Weights of a small mixture-of-experts language model, trained from scratch on English Wikipedia.
Size: 10 layers, width 128, vocabulary 8192.
Experts: 256 experts in each of 9 layers, 32 GeGLU neurons an expert, a softmax router, a shared expert of 64 neurons.
Training: 243M tokens, 7422 steps.
Below are experts of layer 4 (counted from 0) of a mixture-of-experts language model. Rows are named router (the router's row for the expert), gate (a neuron's input weights, with its number), up (a neuron's input weights, with its number), down (a neuron's output weights, with its number) and show model dimensions 0-127. Each number is 200 + 20 x the weight over its row's rms, rounded and kept within 0 to 999.
Before each expert's rows: "raises" lists some tokens whose logits its average output raises strongly, later layers aside; "gets" lists some tokens that make up at least twice as much of what it gets as of all text. This comes from a sample of Wikipedia text that the model never trained on. Tokens count by the router's weight.

# expert 87
raises: ",", ".", " –", ";", " (", "\n"
gets: " work", " life", " education", " career", " rights", " role"
router,199,209,188,186,213,211,202,196,194,167,231,228,234,191,184,172,189,184,202,234,204,190,211,189,188,192,180,224,215,238,171,212,164,194,172,215,204,158,221,196,205,219,181,168,218,181,218,240,201,172,196,162,201,211,214,207,249,170,178,212,220,198,201,189,189,192,232,215,211,221,186,180,189,214,187,210,197,189,195,195,226,186,224,196,216,189,234,184,174,169,192,216,215,212,184,179,199,173,237,221,189,228,207,211,218,190,188,191,205,195,234,194,206,204,206,226,202,169,164,216,239,193,163,198,191,170,219,230
gate0,186,179,181,229,199,172,192,219,202,191,170,213,224,189,197,197,179,195,179,194,203,192,226,183,176,168,179,144,198,228,214,217,188,207,194,198,173,189,185,179,215,206,214,184,183,201,210,198,182,200,183,178,212,185,209,196,209,198,193,191,258,214,192,201,214,223,195,214,214,212,211,190,155,198,223,183,220,191,235,201,235,246,245,181,184,203,215,235,240,193,242,221,167,212,213,185,226,208,205,215,206,224,196,178,168,228,172,167,203,225,207,192,195,221,237,211,173,198,196,197,210,232,191,190,203,194,198,201
up0,206,168,189,196,227,185,194,229,188,197,187,222,206,206,230,181,162,208,200,192,166,199,170,205,209,181,194,177,196,206,215,216,168,223,202,174,201,216,196,155,203,208,220,178,167,220,225,193,219,199,175,206,198,188,196,198,211,184,184,181,266,200,180,209,186,198,198,188,221,194,182,211,183,208,185,203,198,216,227,227,202,231,181,233,218,215,229,197,218,190,234,239,147,205,232,192,223,204,190,210,206,222,216,210,196,219,164,164,174,217,220,182,186,185,208,229,149,201,194,207,215,201,188,210,198,179,187,220
down0,224,208,191,175,209,176,199,205,158,166,203,196,221,197,182,218,198,184,230,167,151,218,205,199,208,218,241,224,174,219,212,185,206,202,201,227,224,184,182,243,188,218,194,192,193,224,175,198,203,222,207,219,242,167,173,184,182,225,241,218,191,174,210,215,256,166,200,194,200,178,213,209,201,179,203,185,189,193,185,166,195,200,211,205,207,197,220,188,212,158,188,174,185,206,213,211,189,198,161,198,214,180,210,182,226,201,227,203,221,197,173,196,168,199,169,223,204,224,206,213,197,188,228,192,213,209,204,222

# expert 27
raises: " possible", "oca", "eg", " remaining"
gets: " all", " most", " first", " other", " two", " best"
router,205,180,205,206,198,222,207,191,179,204,200,183,234,225,197,209,186,232,191,192,171,227,187,224,200,211,213,223,182,227,176,217,222,186,209,219,222,223,231,200,227,178,189,181,209,189,191,201,194,194,234,227,212,193,197,193,212,188,211,211,230,211,216,220,222,213,194,186,211,223,160,173,228,202,198,184,214,229,192,202,174,210,202,214,188,195,243,206,165,185,173,196,224,205,182,180,182,182,170,184,170,211,174,187,160,220,178,213,197,167,214,176,171,178,194,169,241,207,203,208,225,227,250,162,209,168,194,187
gate4,203,174,204,182,197,205,170,185,181,183,207,220,179,192,186,188,195,199,219,181,213,193,187,224,204,189,184,221,212,201,236,187,200,190,189,188,211,223,199,208,184,211,210,192,208,169,157,207,204,180,198,215,190,236,208,210,231,173,205,235,242,180,183,204,205,182,213,227,179,213,176,186,227,175,180,216,221,227,179,205,199,177,190,224,198,218,210,195,187,220,205,206,157,177,203,188,200,199,200,222,224,221,201,228,228,213,217,190,205,205,232,171,171,176,220,191,255,189,236,147,216,220,170,193,183,165,240,209
up4,179,196,209,184,225,214,196,187,186,165,226,203,226,158,205,215,199,184,205,189,205,189,183,207,175,169,178,219,205,207,230,187,193,207,184,194,202,205,197,214,218,235,188,196,203,154,175,184,191,156,240,218,197,225,196,207,210,164,199,221,240,221,194,169,208,193,196,222,203,220,162,208,231,193,189,189,228,223,209,199,185,200,184,224,219,213,197,193,186,218,191,189,190,170,183,183,204,196,199,229,201,221,194,207,205,210,209,186,208,200,232,139,184,166,243,199,231,201,242,153,195,205,212,215,196,180,227,192
down4,173,234,209,158,230,219,181,186,206,191,197,175,188,241,214,196,187,180,193,221,207,220,213,187,226,228,217,205,166,190,193,179,222,187,217,200,196,161,198,208,217,212,193,189,173,196,223,213,207,206,179,189,173,181,184,208,167,229,188,175,201,202,201,195,176,188,227,194,226,201,174,163,208,231,200,188,214,204,224,206,261,171,200,195,209,216,192,184,191,225,209,199,209,201,216,205,168,175,203,169,210,172,223,223,217,187,203,199,189,202,212,167,210,226,191,172,199,180,175,239,238,233,174,233,191,216,181,210

# expert 67
raises: "reg", "ement", "ors", "iment"
gets: ")", "|", " He", " who", " were", ","
router,225,184,216,191,219,201,213,213,189,210,211,210,210,218,232,181,229,217,189,166,179,192,199,211,191,216,219,183,180,183,209,179,214,180,173,208,231,193,231,218,226,199,168,164,224,182,230,209,185,179,197,218,214,199,164,212,172,216,212,234,217,220,188,179,214,199,227,232,237,178,214,206,196,196,195,193,213,195,212,207,217,232,188,233,189,161,218,231,169,162,203,190,201,234,181,197,166,188,225,208,172,233,206,175,174,233,232,184,213,210,170,174,182,187,193,223,216,179,216,221,207,216,210,196,195,199,181,214
gate0,194,185,189,181,204,159,199,222,217,203,200,210,140,212,159,189,229,186,206,172,225,191,209,188,190,231,196,192,208,193,201,196,185,228,216,195,200,235,193,193,209,204,176,218,212,196,199,233,172,196,205,179,184,202,202,172,201,236,233,203,148,196,222,169,193,195,177,199,258,201,183,177,223,215,214,220,226,201,192,217,212,173,239,172,175,201,205,192,191,242,215,184,186,176,169,204,196,202,223,165,226,209,183,232,198,216,204,198,196,216,192,221,215,187,234,200,194,195,211,186,232,202,169,185,196,193,202,182
up0,184,207,202,162,182,197,185,224,204,175,218,190,212,201,214,208,181,193,234,230,158,171,224,244,194,167,185,183,193,162,202,226,191,182,177,236,210,186,172,213,218,191,196,204,213,198,204,196,189,215,181,242,195,241,193,224,178,199,220,216,248,185,192,197,180,224,227,235,191,207,193,218,241,191,196,184,205,177,197,193,183,222,192,223,206,213,207,192,236,193,183,226,172,219,200,190,213,204,217,195,234,227,191,177,209,207,217,210,162,180,200,216,216,193,191,205,186,187,224,183,183,154,226,201,195,193,196,232
down0,213,237,187,225,241,204,223,201,185,225,163,208,205,181,248,202,180,196,185,230,203,215,202,169,183,199,162,206,218,218,195,168,184,185,205,172,228,208,177,203,184,174,182,202,180,206,197,217,205,241,214,158,205,220,176,186,216,168,164,187,201,173,211,213,192,207,205,159,228,199,196,202,211,205,195,210,153,205,200,192,205,217,225,192,192,166,190,226,229,223,225,207,220,204,241,210,196,209,174,210,193,214,157,191,205,236,194,203,170,180,225,217,191,208,176,198,198,238,196,210,205,206,199,214,187,181,208,201

# expert 102
raises: "acter", "cell", "lect", "weight"
gets: ".", "_", " died", " surg", " prison", " alone"
router,229,185,210,194,219,200,221,209,194,207,214,212,212,214,233,178,220,205,191,163,176,198,197,210,201,209,212,192,182,182,211,173,206,182,177,213,232,201,231,225,228,195,166,163,218,179,226,212,178,173,195,221,214,195,167,225,174,213,207,240,215,221,196,176,200,200,218,236,236,179,218,196,199,196,193,202,217,205,208,206,223,232,186,231,194,162,220,226,166,164,198,200,205,233,183,194,166,191,231,210,172,236,202,175,178,232,233,188,214,211,175,175,171,185,184,220,222,182,213,221,202,210,208,192,193,205,184,212
gate0,216,189,194,180,177,233,167,247,225,195,188,186,181,221,187,176,193,198,142,236,245,209,191,250,197,198,202,226,184,209,212,200,231,211,216,191,203,231,195,174,171,196,172,206,192,152,199,213,199,220,191,190,220,188,204,195,222,218,181,184,204,198,208,189,176,190,219,217,216,220,235,207,172,204,196,208,187,193,207,153,204,211,223,200,230,226,175,179,177,220,188,205,197,174,216,206,206,170,181,186,210,199,197,189,197,191,187,221,184,184,212,182,181,213,212,209,144,223,169,198,218,203,196,216,207,196,215,220
up0,188,163,205,176,182,216,214,229,219,193,187,192,186,224,186,181,212,162,189,234,205,195,216,207,198,223,196,235,195,222,203,217,194,228,201,191,204,244,190,205,186,227,194,223,241,193,212,196,197,218,180,217,187,193,179,155,242,193,157,190,184,200,191,217,212,203,202,204,207,193,192,178,214,189,231,220,220,184,200,175,185,176,188,214,206,224,183,176,166,212,208,217,216,167,204,218,183,167,213,224,204,189,222,222,212,214,209,161,204,222,192,203,159,211,195,174,199,197,199,163,205,188,176,205,231,196,263,183
down0,241,190,211,246,198,225,187,206,198,201,214,199,208,211,207,186,180,176,201,245,193,189,195,195,171,205,186,220,198,197,165,205,224,198,213,161,221,190,188,171,211,223,188,224,229,227,200,238,232,201,167,200,194,206,203,215,169,186,192,219,205,189,205,188,157,202,189,166,239,238,190,220,198,182,208,225,186,223,183,194,206,185,216,207,216,234,214,218,170,212,207,177,185,213,201,185,194,206,195,201,172,155,202,202,191,205,240,202,173,201,190,202,222,223,190,157,205,179,192,205,225,184,153,191,196,164,186,178

# expert 88
raises: "ase", "\n     ", "pre", "ivo"
gets: "se", "s", "ea", "son", "si", "ce"
router,160,199,223,175,203,205,182,172,197,206,197,218,248,204,196,221,201,177,185,194,215,206,160,211,217,172,192,188,199,201,189,184,204,184,216,216,217,180,204,184,208,173,172,197,195,188,222,213,216,228,214,195,191,170,187,206,218,207,216,179,180,225,170,203,197,217,235,174,214,166,217,202,236,215,205,184,164,170,171,224,211,233,217,235,190,188,201,197,202,173,211,174,196,219,195,190,182,187,210,219,215,225,179,170,201,150,212,184,194,180,190,173,167,196,216,211,204,184,211,219,241,190,252,225,189,180,209,228
gate0,168,223,197,210,229,232,181,202,197,205,175,216,162,199,164,220,202,186,235,206,225,199,177,215,199,180,192,221,201,192,165,192,161,186,212,160,188,193,217,196,193,177,207,184,219,184,232,168,212,189,188,212,196,204,224,212,177,196,184,183,196,173,195,181,204,219,211,228,187,171,193,216,216,260,217,217,220,237,201,221,201,212,202,245,163,222,197,204,152,200,219,203,203,166,178,198,206,173,208,193,208,206,181,196,247,168,209,211,218,176,179,205,210,219,220,199,197,197,194,161,201,191,200,212,192,178,198,205
up0,182,224,183,210,197,232,199,187,184,187,164,235,193,194,160,209,198,170,215,172,197,219,161,205,214,220,187,207,210,206,190,198,163,210,228,144,208,209,212,219,196,165,193,208,223,175,235,190,231,205,210,195,187,176,186,212,191,193,194,186,178,182,174,192,214,213,200,186,207,163,212,204,194,223,225,215,218,239,208,217,191,199,228,240,215,197,213,201,190,211,216,202,187,181,184,208,207,176,196,177,203,194,187,179,199,186,179,202,244,172,178,210,206,224,205,191,199,204,208,163,164,210,247,217,144,190,207,197
down0,225,207,201,229,227,217,205,216,197,223,237,183,183,192,188,231,195,174,180,227,218,190,188,195,170,212,163,196,187,197,206,221,214,207,191,183,187,168,179,156,188,217,201,193,213,195,207,190,214,185,205,200,197,205,158,193,209,230,197,207,231,216,215,221,225,168,218,176,210,227,218,203,237,198,210,224,193,217,203,193,193,202,171,174,219,181,176,180,196,190,183,201,230,207,175,201,190,171,223,196,185,210,196,222,231,213,176,186,211,254,190,195,184,189,209,151,233,228,174,181,196,194,211,160,201,241,180,174

# expert 97
raises: "adow", "eh", "e", "el"
gets: "f", "ff", "de", "na", "fe", "co"
router,197,203,221,216,225,187,184,193,187,203,208,220,186,206,228,243,206,185,193,201,207,204,208,235,212,195,194,178,189,175,196,204,202,203,186,222,212,176,207,186,232,190,224,202,176,204,230,184,223,212,216,186,206,186,177,182,186,193,223,222,179,224,216,197,199,177,171,204,201,155,211,249,216,172,226,220,174,214,183,194,213,194,184,215,167,185,203,226,227,191,224,175,190,215,211,208,192,204,211,202,208,159,215,182,235,144,229,164,209,192,182,200,191,157,165,165,234,200,199,228,193,208,191,227,167,199,172,208
gate0,183,223,184,231,174,217,178,210,191,242,233,194,179,207,193,204,204,151,195,167,214,192,215,259,232,224,222,232,186,197,223,184,156,231,199,201,196,204,206,197,197,191,202,215,213,213,197,240,203,183,204,208,184,214,186,195,213,203,207,212,219,184,214,196,183,208,182,202,205,178,216,228,182,173,203,207,199,211,184,215,221,200,230,221,161,222,176,219,181,201,189,195,230,198,180,174,189,199,173,186,184,209,203,203,228,222,201,175,173,194,215,213,214,178,167,177,232,191,145,213,218,229,219,184,172,191,191,194
up0,205,196,181,226,192,197,207,202,206,233,202,193,224,190,175,211,219,209,236,198,208,199,216,177,176,162,224,218,202,188,189,203,185,219,179,166,189,208,206,185,241,193,209,228,186,213,210,207,223,195,207,185,227,173,205,189,198,233,227,214,245,214,216,240,201,184,204,236,216,157,201,221,168,159,194,211,198,183,204,180,165,190,213,215,197,179,226,241,215,192,196,194,222,187,212,202,212,225,190,197,182,224,184,226,221,194,192,149,215,208,189,187,190,186,203,161,210,174,212,194,223,180,190,163,153,194,184,195
down0,217,176,180,179,187,173,174,199,166,217,191,211,197,183,194,183,216,200,165,213,180,187,220,218,244,217,179,184,186,221,175,155,199,198,185,236,204,206,210,217,217,205,229,192,211,160,219,173,215,202,199,186,182,192,203,176,226,222,204,201,148,164,221,222,206,194,207,215,228,197,202,197,216,207,210,169,160,207,203,210,200,202,201,197,167,240,188,203,184,205,221,161,195,172,195,226,193,188,204,204,201,230,213,195,211,193,206,170,207,192,244,195,225,214,220,196,190,180,224,159,185,238,238,187,195,206,196,192

# expert 61
raises: "wer", "bie", "eb", "fa", "w", "uh"
gets: " |", " and", ";", " -", " or", "|"
router,222,182,210,198,211,206,215,211,191,205,216,212,216,217,230,183,240,207,191,164,176,198,205,212,187,218,221,185,178,186,215,173,216,179,167,215,223,194,227,218,225,197,165,163,212,185,224,207,184,178,196,218,218,198,166,218,171,212,211,233,218,221,186,180,205,199,227,233,236,177,213,211,196,192,194,197,224,197,204,211,223,234,184,230,187,163,222,231,171,163,197,191,199,235,189,195,164,192,226,208,174,233,205,174,175,233,229,186,215,207,172,174,183,181,186,225,217,179,219,219,202,215,208,193,195,202,191,208
gate6,180,203,204,196,186,200,202,206,217,168,202,189,171,193,184,191,191,176,189,207,230,210,205,189,268,233,195,222,194,216,203,205,204,202,241,168,203,206,187,198,184,210,233,219,233,193,195,194,191,212,217,202,199,209,210,160,196,185,232,158,208,209,165,193,216,246,188,192,183,185,191,216,166,197,205,168,212,175,186,222,209,189,201,189,225,204,233,189,204,203,207,205,183,157,193,202,236,192,200,199,204,192,204,202,230,167,170,230,176,199,181,175,235,242,191,186,221,225,193,180,153,215,195,209,211,204,230,205
up6,190,233,228,231,216,197,207,204,211,169,186,222,185,202,206,217,185,213,193,169,233,199,220,247,185,233,219,198,216,184,209,207,196,217,184,167,187,214,236,192,200,189,157,205,190,199,206,201,193,176,202,242,169,205,180,227,203,182,171,171,169,160,180,192,216,212,209,193,201,219,187,185,224,210,173,227,190,228,190,201,213,211,202,193,218,186,191,176,175,228,226,219,221,193,182,193,157,196,181,199,228,242,213,198,170,216,202,217,171,239,187,213,222,190,195,203,217,216,181,211,191,167,200,227,192,233,198,186
down6,206,208,192,147,196,152,237,181,186,209,191,190,231,226,185,175,209,206,215,193,196,234,227,227,181,190,176,184,209,208,243,184,203,218,199,192,198,227,244,232,203,189,188,162,215,185,231,231,203,210,182,210,206,206,177,201,209,210,217,195,204,176,207,220,184,190,168,202,213,210,178,221,217,229,176,199,213,212,175,228,203,196,184,206,210,168,212,193,238,186,207,202,192,198,190,191,249,203,222,215,178,219,190,200,210,215,204,197,171,168,159,193,204,216,182,180,232,201,193,209,177,187,239,177,169,213,208,194

# expert 50
raises: "ept", " Review", "rov"
gets: " |", ")", " (", " –", ";", " while"
router,228,181,214,198,216,206,212,222,196,212,219,208,211,218,231,180,224,209,194,164,183,189,203,211,188,216,223,190,179,187,210,179,214,179,174,209,232,202,232,213,228,196,166,165,222,178,222,207,185,179,200,218,215,197,167,216,169,213,214,233,218,223,193,179,205,199,226,239,235,176,208,203,201,192,194,196,221,195,208,208,220,233,186,232,185,163,218,233,170,165,203,190,203,233,182,192,166,182,225,208,171,235,201,174,174,234,232,184,216,213,168,175,181,181,192,215,215,179,216,221,204,217,204,199,193,205,187,209
gate3,215,197,189,214,197,230,184,199,213,182,190,200,205,242,204,216,184,198,223,181,190,203,246,210,173,206,218,208,208,170,183,218,219,197,220,189,209,172,141,185,203,209,236,195,212,204,176,209,181,209,240,208,202,175,215,179,185,210,187,200,204,222,199,200,209,216,166,232,197,220,192,198,219,196,200,224,231,210,156,169,195,237,225,209,195,215,203,191,193,249,197,186,207,184,192,220,206,221,198,208,191,225,174,189,170,203,153,203,211,224,225,193,219,227,172,195,197,222,232,154,189,205,175,184,211,168,198,181
up3,193,189,172,185,194,216,187,217,220,217,170,200,210,204,191,171,187,192,222,182,178,213,206,196,178,155,211,188,208,151,188,203,220,192,193,181,199,168,205,206,183,221,204,174,230,230,206,187,198,213,225,224,168,217,194,196,203,197,171,193,209,223,212,177,203,191,188,210,219,202,199,215,200,189,206,168,232,189,179,212,183,206,244,215,183,204,211,198,198,196,206,216,197,190,217,234,191,233,232,206,188,248,146,196,172,219,185,194,238,241,212,221,162,196,149,204,175,172,205,194,189,191,215,201,225,184,228,218
down3,188,156,237,203,197,212,215,220,189,207,187,182,168,169,232,204,184,203,205,188,201,209,222,215,212,160,188,181,164,210,220,200,189,208,229,212,223,179,189,219,185,192,186,202,184,181,199,213,191,215,155,176,216,201,194,193,193,221,197,223,203,197,184,227,189,208,206,253,217,193,180,217,234,216,190,211,174,182,200,139,212,193,181,220,221,189,204,210,217,221,197,166,202,203,200,228,204,182,212,212,196,181,223,182,183,187,203,176,229,188,223,235,202,217,193,202,189,252,178,210,192,228,230,162,211,165,198,214

# expert 238
raises: ",", "(", " |", "."
gets: ")", "\"", "}", "]", "°", "″"
router,221,173,211,185,205,192,222,210,224,169,219,208,204,216,236,162,194,209,208,173,201,167,216,186,189,191,210,178,205,188,227,171,195,184,186,222,228,176,235,190,233,181,207,170,228,190,224,224,200,199,174,222,189,182,171,222,193,185,180,217,209,193,202,169,193,171,214,223,231,192,220,205,191,201,193,207,218,173,209,198,192,230,174,228,188,170,237,213,175,173,216,175,187,230,187,227,172,209,227,206,186,207,188,184,163,227,206,213,207,225,156,199,175,223,185,177,201,178,186,214,179,190,229,213,187,200,177,208
gate0,205,213,170,201,208,194,217,179,189,207,209,175,176,211,173,197,209,216,151,215,204,211,212,182,178,209,209,217,175,213,203,245,198,214,193,203,185,157,185,200,191,203,224,212,211,210,199,251,163,212,174,233,182,208,174,185,220,176,192,206,180,212,232,185,195,206,178,178,148,207,210,194,189,196,203,199,225,226,227,167,170,190,192,221,218,171,237,234,197,216,188,191,206,181,210,195,188,192,201,200,222,201,187,200,217,201,221,219,208,209,236,187,204,168,175,195,211,237,182,172,209,209,216,209,218,256,175,218
up0,196,226,172,218,192,212,248,170,195,187,217,181,188,210,196,193,182,207,187,208,221,224,206,203,206,216,179,186,199,205,225,233,194,222,187,228,157,151,194,197,193,211,199,190,181,252,216,211,214,207,171,226,186,196,158,194,208,212,191,224,199,216,207,183,194,191,187,201,194,204,206,213,211,189,223,191,215,222,226,182,177,162,196,203,193,174,197,210,213,206,172,195,201,205,243,179,186,215,212,201,206,198,201,177,206,186,207,202,231,221,224,243,208,153,168,188,195,224,203,174,226,207,190,217,241,248,162,199
down0,241,139,195,207,225,202,178,241,208,234,168,219,256,198,196,159,201,160,183,171,187,211,200,227,186,191,195,220,177,215,203,223,197,247,201,193,178,202,188,193,155,172,215,210,240,218,198,190,201,222,197,196,189,167,198,216,180,205,202,205,183,221,244,190,190,189,188,199,183,174,198,207,204,216,205,201,221,180,187,215,211,207,205,194,200,227,196,191,193,202,197,204,202,217,164,206,219,207,225,218,212,173,198,175,212,203,187,196,236,185,185,220,219,182,188,202,199,215,213,212,205,191,198,165,171,196,233,175

# expert 105
raises: " of", "st", "s"
gets: " more", " other", " two", " many", " different", " some"
router,213,215,182,200,158,182,235,199,224,191,201,182,205,179,193,238,175,213,178,210,188,227,173,177,200,212,221,213,211,226,175,221,190,205,199,220,201,219,212,182,210,199,225,179,200,165,212,218,165,177,205,199,207,198,199,227,200,175,224,210,243,199,222,211,190,228,229,176,204,243,176,223,205,176,183,173,171,237,223,185,197,216,196,212,232,186,213,208,185,176,199,190,213,205,212,187,205,180,163,175,200,223,181,224,166,223,198,189,201,181,230,177,198,181,204,212,222,193,188,194,239,179,222,170,230,171,207,179
gate0,226,218,255,191,177,220,178,193,221,191,180,190,235,220,181,182,210,175,207,181,213,193,195,178,183,183,199,222,217,201,199,189,214,204,200,194,215,219,219,205,229,202,179,231,190,174,182,193,203,187,211,238,204,174,204,197,199,179,185,154,217,215,187,169,208,197,165,215,195,192,169,187,172,178,208,200,202,218,232,179,180,208,165,211,218,213,204,232,168,223,200,212,201,180,190,179,199,205,198,199,235,231,177,166,169,216,177,231,249,178,226,166,217,223,204,219,168,230,210,195,209,190,193,224,201,193,185,204
up0,242,224,267,193,175,201,189,206,232,200,168,190,249,202,227,182,220,189,202,186,212,205,200,214,186,180,209,225,231,216,214,196,204,198,189,191,198,234,193,178,198,188,178,194,188,188,185,192,217,180,207,208,203,204,199,221,234,165,194,176,192,211,193,162,188,202,164,208,183,197,172,196,178,177,193,188,175,237,210,205,197,203,185,218,222,172,204,244,192,237,196,215,195,179,191,182,202,205,183,217,237,221,211,195,158,235,173,228,214,173,204,167,198,215,174,215,184,206,195,217,162,196,188,207,206,211,184,205
down0,188,183,214,261,176,188,195,210,214,239,194,232,213,228,199,193,196,202,229,179,199,180,220,191,212,185,198,190,206,204,178,222,223,190,188,191,187,189,207,236,180,203,199,224,215,237,211,215,205,223,210,216,169,201,194,198,204,228,178,209,219,196,245,219,209,141,187,204,211,180,192,200,227,165,171,165,229,190,186,227,183,222,181,207,203,175,204,206,195,169,214,205,200,176,233,201,171,201,210,212,200,171,180,160,210,186,187,203,182,201,177,197,173,182,193,198,198,197,207,219,229,229,183,167,208,208,229,165

# expert 230
raises: "sen", "oud", "rid", "din"
gets: " the", ".", " The", ",", " November", " October"
router,227,183,208,200,217,214,214,216,188,211,218,213,217,220,232,183,232,213,190,167,184,189,207,208,189,214,222,191,177,187,210,176,210,174,174,213,225,195,229,219,227,204,167,164,220,176,227,199,180,175,194,216,226,193,166,207,169,215,207,234,211,219,188,181,205,197,225,231,236,181,215,197,205,200,186,205,217,199,204,212,216,233,193,232,187,163,221,230,168,166,201,196,207,233,185,194,165,186,223,204,172,236,205,168,173,229,230,185,217,214,170,172,177,185,186,219,216,181,211,218,205,220,205,198,196,208,183,207
gate0,205,208,190,185,207,186,223,171,202,197,194,209,191,212,208,182,210,170,213,241,197,219,182,182,208,203,200,211,239,221,200,186,217,232,214,189,204,182,205,197,202,186,246,222,217,207,178,231,216,241,230,224,217,173,206,176,201,178,180,221,207,193,255,213,201,167,215,203,201,192,162,214,182,177,182,185,210,178,190,198,205,197,191,192,137,240,171,191,180,187,178,199,179,179,199,183,226,173,183,177,201,184,221,243,175,199,188,179,195,212,204,193,226,218,208,183,230,195,194,168,226,175,178,208,189,201,213,190
up0,215,234,172,211,204,184,192,176,210,190,162,174,201,212,213,187,227,196,212,194,143,220,212,194,210,204,187,176,206,230,200,205,226,201,218,249,163,192,185,197,192,195,192,181,194,197,173,234,204,197,206,187,206,201,245,186,185,210,191,185,209,195,201,173,222,199,181,165,219,209,162,190,200,227,180,186,232,191,210,197,182,240,187,200,187,183,195,189,177,227,197,192,203,188,200,220,221,239,203,166,231,179,211,205,174,201,195,177,179,166,191,198,240,204,210,208,199,208,170,231,222,170,211,223,228,181,184,236
down0,199,217,224,208,158,215,207,177,173,180,216,190,242,190,237,224,183,235,221,204,215,178,226,200,171,206,189,205,201,209,212,183,199,210,175,247,203,183,189,197,190,175,214,214,193,204,202,219,200,192,227,206,221,197,146,221,191,208,220,156,181,190,201,245,178,205,225,202,207,224,197,164,207,225,218,227,170,174,227,194,222,200,200,202,180,210,181,212,200,178,202,185,215,179,208,183,178,223,214,205,171,182,183,194,237,171,202,194,199,231,208,207,206,175,198,173,229,180,192,161,192,190,218,177,221,177,181,207

# expert 176
raises: "des", "ks", "ns", "uns", "ents", "s"
gets: ".", " the", " was", " .", " The", " who"
router,225,179,219,201,212,211,211,217,195,214,216,207,209,215,229,180,231,217,198,167,180,185,196,202,191,213,215,180,180,184,201,180,209,177,177,212,226,200,229,209,227,206,168,167,216,181,226,207,185,173,198,225,220,198,167,207,170,212,212,238,223,222,194,183,207,199,226,239,233,174,213,204,197,195,198,196,216,184,212,210,218,229,196,230,193,165,215,233,171,164,199,195,206,231,186,183,167,186,229,207,167,233,217,167,174,230,233,181,219,215,172,178,173,181,200,214,219,177,216,214,210,223,202,192,192,194,177,209
gate0,206,186,231,190,203,230,229,192,177,202,151,193,192,190,198,157,180,220,219,201,197,189,191,202,213,227,199,208,213,203,177,233,192,207,219,185,196,229,183,179,193,222,197,192,179,202,195,175,210,246,181,174,198,174,238,217,194,188,173,196,193,213,217,194,187,219,196,177,199,201,248,181,204,197,175,195,197,170,212,216,241,193,189,186,204,201,190,206,246,205,238,242,172,190,167,193,227,203,198,220,235,201,193,172,192,218,159,189,229,185,171,187,203,196,206,168,186,185,179,173,209,237,182,203,201,195,225,201
up0,202,189,200,221,204,179,179,217,205,206,226,188,211,201,201,215,191,161,193,228,216,223,186,210,191,147,193,203,191,229,215,198,199,196,195,188,217,168,199,228,204,200,189,248,191,229,209,211,183,170,206,190,169,232,170,190,199,209,232,190,197,194,178,197,215,201,191,237,219,210,155,220,195,179,218,204,189,223,207,194,181,201,223,233,182,197,181,224,180,228,182,175,219,203,221,200,193,196,213,190,178,179,179,230,202,186,224,222,139,250,194,195,182,168,192,215,196,211,200,223,212,184,254,205,199,217,181,200
down0,260,200,182,190,161,179,191,202,210,239,174,213,210,179,198,207,213,192,193,180,213,174,195,165,183,177,170,211,189,181,214,192,179,206,205,169,195,201,211,250,170,223,213,208,219,177,178,193,171,211,204,189,203,202,214,222,147,202,191,217,178,179,212,208,171,219,178,167,188,226,191,225,216,199,211,202,220,206,217,199,219,178,220,213,241,224,222,219,164,187,228,184,184,192,186,230,224,195,203,199,213,218,186,187,188,208,194,200,190,189,213,209,186,196,249,200,197,185,207,227,225,194,177,181,196,238,227,201